Experts of a small language model.
Size: 10 layers, width 160, vocabulary 8192, 11.9M parameters.
Experts: 16 experts in each of 10 layers, 64 SwiGLU neurons an expert, a shared expert of 128 neurons.
Training: 254M tokens, 5469 steps.
Below are experts of layer 6 (counted from 0) of a mixture-of-experts language model. Rows are named router (the router's row for the expert), gate (a neuron's input weights, with its number), up (a neuron's input weights, with its number), down (a neuron's output weights, with its number) and show model dimensions 80-159. Each number is 500 + 40 x the weight over its row's rms, rounded and kept within 0 to 999. Numbers have three digits each.
Before each expert's rows: a language model's description of what the expert responds to; "mostly gets" lists some tokens that are sent to it at least half of the time. This comes from a sample of Wikipedia text that the model never trained on.

# expert 3
It responds to: Commas and conjunctions
mostly gets: "),", "\",", " and", ");", " who", ","
router:483517556486542537523463570523502478496467448523543491493505527491480513478479520436507463527395443521502483474528525493477436499501555439505550491521514517568436563539477495545491536449437503535467455553544525435521546447536439503522482528
gate0:474426476502498475437522524435507512523503533429488472483410474508471472524523489510490420491472494543486498435541500494550521588428466534455506478444562520485493482429545448459493456557539552511543522506544537617456504503517520459505506539
up0:471488538482407436488524516449476554499478583455475403480417446500487423533519510437528468506428493491465496434536494488526539505489431479502530502473569596525517544439521450513492486526523520506576505434511545545478551493486479500506493560
down0:478490498499567413507485476438496543460490529455511531543481474480465573498571476456512457579496521529430525469480530501459625486526536470555483473486492487503467610469503505492471475593481459518539494446509491509490499494487458503539511551
gate1:518556527468548495489545480452483503481459438516534407458495503490544554549541456481527543576426521464492497549527475543427516512482513517505577504562475473501491501521520470554449468498492422495548432537434460473500484427500511590526514520
up1:469455482511455461468481488487507466567524605508424544601520548479509416477533529510492498459557476533543533503490522455514525454509504500471390512439504501475524499463486531438456507518538522496485524440508524525512450559463508462509471493
down1:530525469521485533543490474486495495588519424595420457461507526482464491478488512452464517483545568447404572454554490487488494466529550547506526545465471506495494427463565542496546460434504530536443520591456523531468528493502521471507538534
gate2:515510508484476505487508490529539492481529493430492559437487560518478582511508533521429562490492485473517523532559462484487471511437481504473473575473427549472491504535505480497483477512533514539465551517466511472472523518472502622492403547
up2:539474498510526513533523499474419499506563464480508488472497457519493492470516467522522445509526548511465488504455535504554481471566489470505480526553459512484521466468495573461574476515506498481481433480513462500534452387484510461561606436
down2:474536519466519451484534467497488541556505442504435484465470570482484532459540544519498505493477511462488535532526510558537472557574423426495518472493499515477433500484492488466490495547512473499496514553468492475548493443471578457475495512
gate3:594517456496535497554511524462475581527461467523523511444512477488538564501491425489551530454495527478434488498532468473432435456504527493518464533559455461534499494538454468495517463542449597497523556550504470459559521425499466493505504576
up3:587454435523566537501518480474457467508443493471539606516436525476495552478482471560480478477524469508461498460585466478546430497556495483464459480530494505546522526479493550480523560499483519530451665519517480489465538479564477458437519516
down3:564549558503456451597527521488571505419460482560466556552510500561464493477489526515465525610479553515518443443524536466540494500505530470529492509549493505463423456585473455477542531470509488500511494452507487525467465578501422521473501539
gate4:502526505480482481461497525485476484483478540427464450453512551523505525471562474560561495583467466414451500544456509496460570591444546545546448518495497482434517528469540545458510474511513489474466388511441499546495459537484518540516521537
up4:436424440543552468485526457480546511541505452555458477516465492502506539566466533479430582414561550620531520505506459473473481492490454572469536510532524468488495417474436499521481457556543536510507502531537462506516540457501546532582474444
down4:502508559475473524525478445400494584471549551453505513496452477498460552505426459522484454491501529489493475481516508506469504525538458468499465559494552465488509509515537502510538548535496439423502501513549437429504569540531565532587494504
gate5:554509483486538576461497562441568517531423449535448452394583527505441506446542463483532545524498500550509561530448538492363458449511455511506537535459476534473463495509386521447539475487450515517479489506472502476510563526518495469543434564
up5:569571477521531481484497483529494435499462502487493581569493582561567540493466455520487487502490567468457510448479405569521490500499549566517510446410502505471507467518468500493510503488522437551447512491580485444571535576502523491513453586
down5:513595474483506530511524489529482461570504486473446457636468526537532512488437521484465535512482484512514495498474479428516554455463488508507507501514516443546479476454476527534495501534501537534551469593510431545534464442524537560485510530
gate6:500540504455536581525544529447487514547529504452522469470562506414482433543478488561494497473543484532512516464520460511606568484439451502452482523459505494517459490501533458543506506483457457424513565497466438539504486536536505467479465501
up6:495464461534430447467484465504526524477495506449462474518478456528501495521507497499489475467494440547456488502483575513513501525628458500534540601524502585441533529546462537480474496513531531566552497458486463497501455461446528573518553537
down6:535507502461495558564532486494466544472492516467537537481520528458518446509468444446492562497526469489516500456471500547512502446471505500505483556410529524514447417462510586538510499486536467555479515557493492511509478554468481396503540559
gate7:464469491567450509488453466554531420454517567512479537524505507505409526512472447605505444510481478484584548491497472576489483503522456527470493562483487418525521524416482486526467498527516556506507496520382485545544625536470485445481481490
up7:539600488532616532538479470511463488538478490503529473555467457517450510500437471521359474418474471497448499533469461483481515461575528486502435564514462559478539525492564548516501433526507521508535454497474482467517549518495499575453520468
down7:493528447511539453456530520520487459461492510503495483466449515520624563509516545452480491427479553464519520509534506478519498517475551514486432470525508495463433484492489540537474479513530547489516476458518539492510523474525461484582449522
gate8:493555516517568518552563484470591505494450525551494549553486566515478505507433497592457564530431494439481482439456467450510459428517494484513487465504503526433455482562536471521477483497535449473505427511456474465521542559451522422505548512
up8:499600545474459518580458469507552530527459473461485536520485437452461435523479551523482477501507476522442516432494538439463500480483464405524437611509545508474535560461561452471504505458479463481503527477432459432430444519538513547505450497
down8:504517485446513545531485489540488479478577524496479477531481536469503513435554524546405507498450547492523509531502500580506523493539432546491460507465467517461579489484508576409467495483567496492461469571463546527464488513498551480465521526
gate9:499403464568482485478588473517492488515436510488474462553476458525575496517491468434473569432470540514466481534505498541501482472504494462538468545443471555559487479436582536444506505522548491558546546530593566434476518513503501555538541534
up9:493447499530508514489520523585487498486454515475554507510469485526545512516487537457458509465397508474464447479524494508489497482488535435542473466436510543596480516424586526508471539510498502560542555469534597419495506483488427516479538486
down9:466411411487499478475480509531461524483491538469497485465416452456473490508541486546554520499488480571521493531505444531448583480466494498435460505473516449608516475530516499584510514600489515495477502510453421503501480495616436510551474481
gate10:437506515571549542523448563522424471452530544494582522436464540442492538439503538565528525532478464544494525555547478456430504462462518486558510481453482519462526505497481545488538508494485423444451454501444546388481563507490486510518460381
up10:498502461508486477456565460450560498528508498543436448542577568487339544551545547513483502503539547507486508538517548500482526544475556529503519512457517491480451445482382535475584484539531506511481479454531453505553466533489529514485508582
down10:451536560491505509545485577475433497459506534447555480481476476556502519510521499485577548511481413430457521483554495553537509469568531505475500532549469531549524476513536476489530573520506525532509454512442504484506505394550437433548465405
gate11:451523538524489508472460510575474529466476503516473494451433498509475548499525486497541482431413500476459479463508459417476445488537521523503472558519459537493586541580532534441446494547486481538516442514495495480587514507472472486581525409
up11:576436478469484499517529494483614480507505520475538521530508469452553469541500518516463523488569500556558526490474505545574534502505445515471545462504548505500409461405440461544542482450520480462478614474483458510461515526521521509428467539
down11:475489522543509487473460515509490541495426509461481544486445499535529448488509477436482612459419501481463532494499514487503490467493470493569509484486523547525558555453475531465464549546467471414573477443503525530548530505481497536439562464
gate12:476412467539486515513474485570521516561483555525479513454461572471519526555491545471452419462569466471502490460481507488518444560598504491558503494497537570521493450505536485551482502502469430495566536520536486510467523510520513506515485482
up12:483439511477543516540475506553464612528511534552514423454476537502552495542499552424510468495537463468539507469463499508450434515577529473557558458533527581514468471517474542557486475498461462497501439539557544492474542525526491489529472491
down12:515533539506504513525467564477486547490602480419498548504543523524498435538400535453551568457503526428455500498532478403475508477504473472486519519467509500491524506557487475503479455502522530551498548480557544459519483548490535447483522476
gate13:440456474560451428479461509503479472492523499545517500513434611574507492510566532443499462458467488468463557512456448524466502433564510510580534476443502485468506526466454531507408529461517477525482475521495558487449507525522518545513576512
up13:502474498493494464496406487525485505496531467532517524526533503574576485454471482459481523479449465438482521516381465511439432486560526463579537455483518480532481547500479537505453541467520474566496496498541531466420507486546441504490506487
down13:475498492452484483402498423497508510502462570550509434516443459523521525460491566498438466491461472476446467474467540594511491552513486435488478516496508504586495513489466563436558481494476555438457475523468487519503553512572494535510450517
gate14:501503544538503480577553473445536529482469503393496519540490497491526469451448464522472548439443547584458472494568529458493487489526516486508504529473514563476511473512597455506501491526549518522512511460528497530541503540426489479488508507
up14:592491494524501508566491479441501466471469516426524485459519405538558518513418610423585547515538480458548553490536523532446461495584495497499492540498554545509480520524447453446506505516506451529537561558464530533448517440539501541494519456
down14:487444516493508427405561469480497520474509515432513492516496483533462491552467585477539564491627445511503539544479467521455426500593523509527499467453487460473469523471500500519560481513450484544516528539474517455467481411505539507504502510
gate15:529518524517502467550489518479489430532525513505529585609511557560534571547449537506547523480440502493481566443530568528488457436595492502478546482499537605480505465493439535466514516506498523493489530418533527444519518513532448479504545396
up15:508475482483504540486526528552448453472446478474590557472501595563460512509489559522475471530490468510431468538442455593494539591468568505552508401495490573482478534468544449520561513498443499455482476499485495505547548504451475553543454492
down15:589512468529539529505504455477549476456501528527505497474507511454518495530466440456404449568524533549521447427502545452501551505500486468603464543559515514474537478522541511459545474502536527476520484525466479544479475481450546435451498543
gate16:500458544575443479506543554467479512485486477509493486450534500460556496541534558545513513496425496542420517494480477569566523533596528493484526524464394486477503481506548472451485505495514474564552415477503486535473508525553480543497567467
up16:506477528451494445465527474599487497503495524512449477535539493551480549414459507432468472533452534531486505560468567445492458485445386510562560468504537479477548565564459492470560536498501545475424501529483511462500495479486510438543463571
down16:543492425493511487460481501487487427472502546480548485520502475435520495583499421527520443512523485596549484514521517496444523506475564468490551461519526458484418491495541490541395482500472587478477506452521497524495369476410542485494520523
gate17:464538468450400479481507520503468472450539548462569526455502423487410526576476420474475464518526482516464543550482545570490529519514485521495511526491556484490589534424485488498480496469468494441501541504447407479516506475487521491496495483
up17:440373506494544481498534457457491518556427493614509468535479492485435514485527508445516562529561497534470473505523443483483498488439563441476452524509460500521519452498517430543545487544521500523515569543497576521516508500483533572467501511
down17:585550443499490550470478533425533514516539492560473495526508528542445498487535469524484501458517523523471510518538520519465517476494495489492465539446400516445553420491516557505472481515505495458525467487572528542492546448444495513512505527

# expert 8
It responds to: Name and term endings
mostly gets: " Racing", " Street", " School", " education", " Research", " Road"
router:574490578506563466535472477475537544469502406574483519456504510529528445553502509494526564453502473506464533546469556513477489534515538486556527451446499527516450455479495548435468470482533481415497506449567523450561441500548453489593593520
gate0:493545486570478480491502581437475502522468507485493485486522525580461506590457487474553518482538428544490431480502466513506471456504536533413508530526503479502516489535464518475518491518462538499520496536467475470409517520499575625497512405
up0:540509516479525525518539499453503470500522494513532438436512555506472486575485492448526485455513500558474520475434521580484514508511542503443509517443498524412526489521387555515479470544432489426543415461543511460488494481549504530573476429
down0:522594474424479563451572461499493455494527484429503540486526461507490439488479461512487505475466489510512475484552538469471515389595521495546535469473531447518490498498506472549521490540507509594520562473537431461581550543462504573536550503
gate1:503473510501438495520565521508484469405464619421456518484484471507511469479422529553574488524453455455533511494533578477570476414499477476511490518504537566511589614492545508464462460500533510517517477479491485488527488470457527466543513585
up1:487541445473601571494473545487539451512526522515445508594506511558493577486477483538431476461559481561459499520496522448535529524468530489499491518494494523420474526533543538534518507512493508456518484497567546464460543510500524442470505514
down1:536562445498501485531472525451491520471524501537496458487466518479526523517498482506496499571463499491530502563477550406500468536455542445392468504568470578491490479610491523480480440557474463565436510456584502447528502575463501500506505514
gate2:450509469449486421490500479448485511544560472467483505528537517467553484485555480526474511501520481529449479484472533456532580529555456558653511525519462516522527512507553506497490461493436484448514518482480435455527511443540511567453451521
up2:504531443512468404503426537536552531501563514545486483439482550445533527431520496506454569418520500465529513525507466570479577513435485520525473501455504517512522512556510457551500452504430481499509475481523516352536472470491499485522549561
down2:535598482497492479556494488468482543522430495456542524477518505502466390491540458408497480493510474557529470453526432498499469591493437511512483504554481482551523520504466564458512530443471484503472536517550482532558586533573448494500491363
gate3:535472487630529557456482493562514462495507498526502465540562523520498505507559504459493420531543555457479474507507506470542492542569381517486534556480509485453549520508520465537464478545504501496496540473532427505514527464543528457440427514
up3:593534480535513466484512557523536498483476460541427492474534565488503487533495512483521488578579558446527456505483564474479530535538348475503502575501490474470602483504583518515437474488493463497473491458495503519536489478507499481448438519
down3:499537586509565438461530522534548550469509501501501492532525474478588464574463451475491471468479574507488521477522525501526583507515501575507520530485484515442535560534453482424499523505489504459527449445451538532461534543460532475467454511
gate4:502565471521437469562486603436545493476455490563488507517481520544463466548574491500500479591547484488495435510546538499479514524450504504558498536455524459533529549550514472469498505483505499442499432485464419477466462535571523606494490534
up4:476512517472499519488479630424447518508542499548475440514505535483437497465584552525552416541468429513440530545539539522451470571544467480509520465467498531512516489514439533467537498474482499468525490505506523497477492416496500542546498498
down4:507503390536524517482474527444500469547490547487530537529485517472498476422473533501488504523516535493530502505372495542435519540503450550495480477391516498539467537510520483538494496466465530546534457593524478414488592513512467494559414497
gate5:480524498554534499574526497492484503461447520502423568511480440542431478590507457510531470538522461516534444498552491494560484557499517477554512509493484487544509467508536557506488538541471454534435525537492379502466472469524525481475524581
up5:532479536550580457445538519503467470461488451423455482509505564588514524482476565511516495470495450559501504486518439493462477480491432565575532490431497513487554452511530489434424456480574517479467520493531529490521486397511486557510545510
down5:530596457495484471443507464478472542506569482552558472491488533454539518532517474571492458496471487616517481495428430484488496498470486515511508461505519475444469526601399423498413464532519504483535479514479493465482520471547522523534412500
gate6:500512472448552528505510536481518502457519508536534466448517500428568528507450563407507552514550483505522580488449591513495521473502490484461439532490516531472515514493474543579464441454586479475507478479472465561505487494567517535491496497
up6:498504512568486496532451438598496478551513516479430485531439462488441564514531479509478490499437508538495516459466463494554558449493446492492493556543539526494539531444489416483509506563480455582509549505492573601507511523485534450431445543
down6:490470455553481529511431460483488415537478546479593477508521505480416515575493486496468471534506515520514499504513497525530460554482526521551484517543472497584454461495474497497516527482510495569434472485544452462491562509522521420529461465
gate7:517466500537461530434477477452524560471472542544489462413530493493499508456476464441533505498529595498534513458516466467419459501525464538449493456549459531540510509471453465530475535548426502511519510491450440463573549546455514552562443450
up7:542485548545479538538492478486517506486555558433555508443509468470471529515462569508498525489481486463551481457505451483484542415499489513475507475377494542480469527548503565490414523510508452468544454477463541533519526529502480524470523471
down7:487447503506407469474553485570518482509485514460499551559492515489460522456511527481491522513518515493498526575502516538434523541467467583567491453499460523572524519539484512507521529507450456473544459548547474484548483419503456517494513489
gate8:467542537520500495480551424508605503529472528522583508469494452472472538505526503417491597531461449502530529510437492486503531422517479459472590523563590493496512526476611448491480501491515515492509514469492520538480492591421522460474380516
up8:514466491565405510525464529503455510505521511518480482471493519524513499553491465456517467477467460477468473501485577481526493502486495522523439500510484585474530543494441496499425485554462438506524489502423457478499506448597508551538571514
down8:481466504545537474424562463518486578496577461516477488464551523534578527508569461562427468448519521518470474488477562515523534534429540515486539535482517467470495481497476504495524452443486534494487473473500520455527456440477529545526506509
gate9:488521481530427507560514451517558504524495534551462519523511479496497439529487509541454427557502380526528512470520568474571431491589488508449458555554546503502531499513545496480486501494499512556558527493492471549475459510498504450491468475
up9:486476531467529488464440512557521461388495505494435539441488473497561511445490515467495466428431529471462499553447460502510548520525526470515511628489535509476565518521525499502465466466415502552527548478481496539506465447430503569556503498
down9:503527471488485591467480525489480512537508470497497470493492599507520464530469496441493551484503508433467573508605532438578439491478457533515522554479489516473563488477508524546594572458498542572528567547508490446509500485497477493411502524
gate10:518505503575489512532490407473511503496446539509489482483519554523500437544510551455568519485502546548550513559475469519435470463533471573473429573449480488459494530477437541496427448539426505429488463506488514535493474505545530558452488463
up10:460490491448474521442495625510512507501523504492503491518535448468501535458534474541460434503509448425480540500580557500538509572486491434539518436526535471516457505504607449503543543442517496548534514499468489492491518482494468430551537577
down10:502577431499446458476491561515533497522564497482508487612492466510429493433465489516442496513458434527539475456509494443523540511527498499496489493527500519513553477490518516482488576457457453464519518546495568557540561508453474530485472562
gate11:486475474441552469553499402521487445534549520489566564555550569515524509484452448502446469520479486502543510460514509526566462508505462564479440493492523498529521508478441503470491509557473500563549530551533508513455455540489477503470447490
up11:496487517509500439541490410505557513567532441492537495514512568514528567523524510464428517469464451499453492435585542487525519444520505495508535459603530487506503416426567468483530550498575485514506490502498438495468444580481496567441474503
down11:501395458518536494478491509397543496540464628485491569558469479544518459472515464511459581489519466488455522545549533449473470516550499509578454503463524423574452455527513548513516494535511531480533499547498563481521482533565363514497532494
gate12:465476485522481520589475445528545476485506477405480488472486429517521540439475582453488552524487521475572488504474525465542534522514456462502534539535537508508472534455469499455537485507479494502544546491534484550514593503497529506529568538
up12:506453529501515508455578575476454502485466563557516525575500550472481430537514440553520486485535467479410462502481530526447500478503492482494451480477469464508513499508605451575473520549475484556505439513456488510491421514540476467473434528
down12:569511446563546482553489538530472427481495523512472464538563525585505516473526483493489468534596467498552507534528418445478477458465507557519483457581514491556523514470442545550481458484476420506483452540520413461530580566534548554514484434
gate13:497423453503460528521554482443509517539473503425491450588435522516461490549465528520584542486492527482475467485412524479465527484504534532572380516588555488552587496511464491429473504481437486546559479497477542508541529425552526514552470503
up13:504524540516478489536520509498554497494471454438457450499475479503538458548446504513525556433494511500470489463408505469413528486543573523541410541544477498497573541501483541451462456472417435523599447448454572424553473410525514499550487569
down13:622457457505468589379447487505439516477505493529533509488511549501424540498515425531518429531565551461512526420495478580498468527556525463505438471486484532458534477495484512527466529489478509430442493519520466527499431589536509443485470447
gate14:478491515446482495463511444464463510506492477517466515545505483536500552481455501472550492514523473524417452472483544467509469474504462536544410420589528485564510443441461455519492614541518576486447575499550523577532519527464517551506511427
up14:452554499435605454584624455512570493459477504483503512491459471489503497463490485546469518515462509497448535480530526494545467514500535423526559489485548597500472493444524513517542517459516444498542475500558587471520479474563475439508500539
down14:509530490529517474444571468403547514554470519525541445548467564491502460450478484506538513542546514466490511443433529561446503530502576453505430554562503421574449436539489441461456555467483580521456490523531524578555510490502509570519526470
gate15:512593517523448505503544395492517506510565509534518504469432471484449560545476520525531582540501537479433479516519541482511456477594515525432469428481467492465512490479527466529402475514504485556529487526517449450508467422520534527532443470
up15:469474486520518457489446622561458475527467501490533532511531522524514493463525455464491425508445432515540488445545476433569510533448549506540488552564562519524513469447499484493503504534489532497489572482460512551463567520455532479444519505
down15:477514579436558505537555487526529498566487527555573517449487430479514499440566479430501497471525515484492546491548554485529531552570587509521485581490507543412523507473454457481484513537459495433446576489471523511489599479491561524488559457
gate16:451567485500509463446545497472502567475435545463537507544450530553524481564516551488472564516457500495508496488491526481469465483494511428507478385437496489522510451447582481500519488531514482439494462497490486496459495520530511528515504578
up16:430519463467501463545577439459505571572466512501480504571456480584492459561487522528449581532501445479503516518452468475498472475507443421540475428477491486554447511517550488484543526485491482448473487492515512512521510539521488491490530564
down16:487533549429517474517493498466528521486494484492493543519524549468515417496501462571527516561515477470518503558487566479518504496531420542515555572527463575547498494457455419453468524517523465476423490488544475479575509439499536506556457531
gate17:447565517541447550557518402474539447529520530531518529471506471461492471549520455421555506514515450435505443499542478518541496474530534474464578521517508486489532483456504494512490481518520519533470552523488409510479489551572517552492506493
up17:544417466493505495401530551514451480485496475478421525595484516495471560474506587519430488519483532546522555495451526435502522564432438537555428488515444511512475512553481525521539514526466462454514447524509576538516526453470521452507471521
down17:562488454532471521440484475502539482486514526534484505611457548586542469552504476489405522511491483513480524534426491434535431573514527522517548495487484434450543486518441511507536519480522502452532530440505432487527496516530537519527505521

# expert 6
It responds to: Prepositions in prose
mostly gets: " after", " during", " on", " from", " through", " before"
router:525510389541434469456545471461546460500593543531549487556563435515493557430462503421475480493532517493497554520604496552440478554528516508457510448488560429443462518472445529549494551490472512504478511493475491545439446538562524570465482476
gate0:508450467506465483461535468441464508503533505521513496561495480518399512550447512480492462585508581426470521518481527482485380573480506440543500521431538473448474604553495523500557484509477489526480452500553501475470485596533523491517510572
up0:510522485499469475471496466465425460496529511538467462589559468543434532544477500501463482498518518435460567515483494487505445558435492454576482506437538458463461582536414527497530502431480516543507516509532534515486473585495499532500518522
down0:533480537474473534440490478546556595388491431536478437497481426427461541474542586502531512560468520491483491581515435522554512455580513467481495510516456504517550547473534421477514502476477463501568521491525520509511541504465524499501534518
gate1:552505511525461411496402529518474511506525459526480521469534542528539481549493533495470492509533552478485532478548434565494455442499455585499538477542548490447511457572473570455482509452543511546530606529501508508453438520543515450462468397
up1:502533528562524525485526563467487477529499407487463481479476557459480536459515491499490501505504454494562520514535547478418440503480452485396541466543446497503487552473448550529500507491541484541465487556537524502486518456418525544494530536
down1:466528483472456510514533477440507462538540458490499475539500539477516488500412482505538487510466519510524529395553459530472543514457526476511603512515543422574554442506568543505524482491522512518467549492461478519520449539453522512510590526
gate2:505463489478463569459477528498490561563498472539505481492462429536498486476520537438497514408426531567488556535473460487506500505493482564437505514459509553461547538477441510492546525489478511529584549521563487457545549521487570535547518514
up2:480452473449492554469485563478485602504462457558544508448431472499449517480533505478510478424427511567489534575479446477475472487529474584430499502506474571456541543499449556517590534510472503509531550507519466467529554524474570569495510494
down2:498498470498504498433448526447554527525501530486386498467481579497496467547589470496414481409439486500461514492448480427514480466511523541440524532481474502486592506537522477507533500510531498431541457510469437460501587529430494471497469522
gate3:458556499510515446477517507503455540452545512448465500555511460524483474510476513486434435524490494463474475547414488477452419577457539510550533431415487533506497508527461514511483496511470519455464416491582508454458527452470530525596468547
up3:555454489503494572521563573514542491517480521565494534437480524473503505507472544533532552495508509490541519471577514502564563465568455501505524531588464508524453496540518477526499492476562466596510530504465482555554456529493493441393499423
down3:468489537498540511530526446555502534428479572517512531449491476479575497480516500476521443611510474509502489546487449446587441484525492509538539527415490530399475450525493503527440476435505517484508492438529446500509476582519540471521499605
gate4:565466423503524518509511501482566537500587491521474493529508451531418503468562522551519519453531525586504496549477540498514477444559464545502528509469508486500494519481491494472530545479522553501453504488569481461449461563530495506464450510
up4:461451548475488501472442519453465486454604426512541444486488519549516487508600465471525507493520549549457487495494537494505567464485501460511514589529493472442538523526514499523432541460549504519547542487481454460604481490523515560559507442
down4:496457455509445460373430470536475445556496443469524521523520501475498466492483460462468441413478463503501476550447463577487541498467621443495484473573475495483475513475480533484504502463543516492445565417501539492593523551495515490564490481
gate5:562457462560479496510564457512465482532482468409503506496479442502494500574510497504497493540527540478482537444498520476453552462441499472511555543506512530441502601502500481457518465488485479538501493499466522536536531455545485475522475454
up5:507534409568492470510562484476457547546539496439480499511517508461508439513477482474441516560532548461460472474473503453457557511447500481465582492493509554456575533568456490482497446432458482460513464496505526552562462446453512559526507497
down5:530490525488503484517523432539492536433431569455468511538494482448511551585520490525545522495543573516499491423529447501485512570439448486451496500500513473523525558547466499456493450522494438481532455488582504496553439471512427467542484540
gate6:518511561484516510472483530475552514447525547429524508483491533383444510485488466457437499523446463481565475520513508458519543560402520489474456461566547464552498508516522449566452524486457465529544593546529493500540557540468534445490422446
up6:534483532515499499477526450464555468463531509486543495523505403436425568486547474436461486520537461483479476437520434557478516509485513484508415495500530477508464505560482511508448529487447551399488536483485511522506522570450472462490509476
down6:578601496444490514563579518423507537490533488544529426489469441470481484522465465522533473549497496498470496491498511453548521493491500476463563459585562487507509551560477464590400469437433489529512512522468459521502555450543544476531485457
gate7:565539501483494511479523439403548505490488520517539509498526501531541541538416495457527540477383500534570542460513510520504495496529506518422526486405526477449459459403486478520560493499540491466495531495549458499461500548531522481466499598
up7:478444470588493489541509531638490486519503543546444526505473499449529499487497510516477416490561506411462453517432519450496461473490542494536506536598473533484533567581502451477490527523522465540463471492423493520556477459532500498494480474
down7:525556359562483502475488548504525471537474432516545542416448460522511462524517431570541480516469477568514451526542533495500483427485467507507484591513526518573484525495518490508447565456464476470501466515476499457504508501554468535489476430
gate8:510477422502491463512474475467589567585420521545545527429454583507500484500531458583515553453459546481503520491521480418519516450513483450493529524494463491525531525511489508465511579491532448571620483479423484537533472464547492505474526554
up8:461555446536440561514567531484432475577533457474445486567523448439513457517496493495468538536583488572479467470434544508512480473465532515503457445545482515441553474535478477506476437492469572501514546561512493485521496496445533456503455441
down8:446501495585474461436511565517560537457499482520486544556541488542503483467532451497526454446421514516436511522551469501489578556451548501542458468493471521490424538438454435481501530455534505448482542416536472533505527435533492521491526415
gate9:499571518534515490509465498478503472485482441527435556507506541563503558454453420464463553484464476481461532397506539510520488479469538513440480432487519474534501478556530472538492477510553517538471468487531535527408522521525510472541476494
up9:479611548546562511501511505474524471482503482533416528514568544503522555455489466523508484465497495500474511439452508480530499497508484457490486456501499452494502431508491490566599505500482454501492548472493528564441488484509532526498479508
down9:539550453479556480543420467536502489558468448510457433491469467491490480559571468539532519509549507481508528524513458515475488453526459448497598415478521433479410487513425513446534496467520485502502482462441475566602528516471491538485560460
gate10:518493556501603525513525515489470540504535512485564463509466486464484530513474498500554495486455536523505431507443544530526534575539486555510551495450481575478491523473467497510473487513416477514405614496508412498521473510473536469470460416
up10:417506408488510516506422511555517474496435465499452565504482549570537467519504454554498527527537471534510489491568454456519476443464512521456483490531493425542548479506559488492516478513569515497548488557502533472484560438536492475563525555
down10:506540516431496441519509522470572551466452485528418549524455517466515516474442493438544525501488492541528445551517480490498527559443514379449474542502567474464494527483530538455498488517509516498518537480418507575474401549540502531446496502
gate11:509475517504550501490581506449484445541493489551497454495572496559503490479485483473486576490524519489554538542439508479484554455506492559518521503474382511535473453546491538489503550518473530472474501497574458424554509550476499478446474526
up11:514480453556526478520479515502547468588451506524481519555486497492552506490469460458407503486447442557529482502466434482493534556530567546540499465481437494562510445459539458510494534578494492517415552503498505487496490496518457476445473524
down11:573430491477469492461505436494453584446534468504510444542517494508540547506573440491510485468526492559525543541447489386526463463469429498560509501482520485475486456565529476503515582429591491501525521506512473464493524467468449524504402492
gate12:577421595479463522489481505505539492507498481494568525522468495485489537516482445462526501484454537510547510502472477504496500480561487460496554548571505472479493526483515455541489526441505478447526547436414481476473506534540485566490508455
up12:564462512485481490483529505475471494517532466582511504483533534519517557518559462521512557504470541462518521483515510492489445482497441459538402528545490432465503428517469477550477513448586552488486536441411534526499475535515492552475599476
down12:526536476536501493434584524477458421525462526557550476483520513476580413506499527515515493511564452462450522431509517561420564549517513496488489532440566474488448511516550518528434525503458495553505489493513461476479493502511446474496504482
gate13:559453484404547544492417550530498480501532559531568554481559493511470527518537435526507395503505463546475533455505585488458448519496481482549540473509516446439467605488424511576529551438577484519502590500491467572493457469497490535482535520
up13:525498480484558600531512550584446498538496529550556521458503511537414538549470436492586464519489499499467513472485548498467429485470486489530564493471528482464453547445460555543540511498500497526544477497492471479499497435478482530476533479
down13:510527516515561555509515512467535548537474490564524496545513498516458471525430500464476424493416462480427513503526482494479479478485494451563438511449515435448497530499448515497481456507484571523462541486557534497478492458522432558487497507
gate14:552500475522540475455529559441521470540463547507489493520433535441460557502522469448486470584487467510468445437528524504503433495531509491512557551532492552472496517573531486481507487541520532484413529515514552487494553457542514500450532486
up14:504506530487530490562467508521488546428487455495509563485490525468532454508459541610521503515456475560516474516478479496511539541493499474497476469456568460497508515412500517504523492594482470514562482520402413570438432471505496551524481505
down14:544492537419523464510419517489497563492412538502417479565513568437494479577472510494465474520641571513486463451528477483501475525531485545530528477483504503452589485512524469555527432543552513514546542510495495571452506538516467459446491554
gate15:458506513508519483511478505522559545517534500567477403484516534443474453467485469489501605527522557497492512548383540503477477485525483481517530472572501481539445482434511494480424506471504522554585610505513528504585520506481486504491468514
up15:514524514501502425439544483549418482489488477504473514507513478566526549464524573443449545494451449496467494422552522433470463534489484377513467504495459504476538531581455523560548498496468510494468495486484554506466515461480474547511549516
down15:573539516564489497468494470540435467455441525487499438573487526565454486521493561499493566539498466466572497467481489502510469472488454546484453488547517508520546465537488560468519477502393500497524507532570363480504498492572544545540491508
gate16:505491497474503563502482508493542480418513496494541551524540492529495465466432453505543492515523480519512495534591523459551502576458503518491458479489524527521497555448513498547590474523535430501451558434514459528563540432468524472559407444
up16:497463465443497535488491512460512475427493550527564506497528470529550541474475564497448398457506458513421476546544489523524479557485540461468430495445510516522484526508530553564500490494464467448446473387466549519524492491517443576532492454
down16:475517523467516531500511512471514542442514530500423563497560490514440500449493470540487493428489438553447515519596472465524469490505472547448527480516450478489539538484447515529499531474541471546436521457539521568454440477511471550558495444
gate17:525495459576510451462564484521515442487519534427518454472509502416512537530527493511484494583439464505486483502564419534528504516478599528461467448487557507515515479455511508512418538457421486514571433528441540511510550444487527437502481498
up17:473499448502505557509465519480490530552465478520507491501482551575468494466515617534456544414495540532501462440452460492423435500472496439512478511504468467550485501562482470466527495493509499512414560471571553476527487502554456537520461531
down17:464497502479448489529519472545446528459485561473466467446449467466484518472501506517504474502492504540469479506537463559472547501461549513500514436458558501520486577506449542472460447635500516466466503460544613423431521447492458506485454466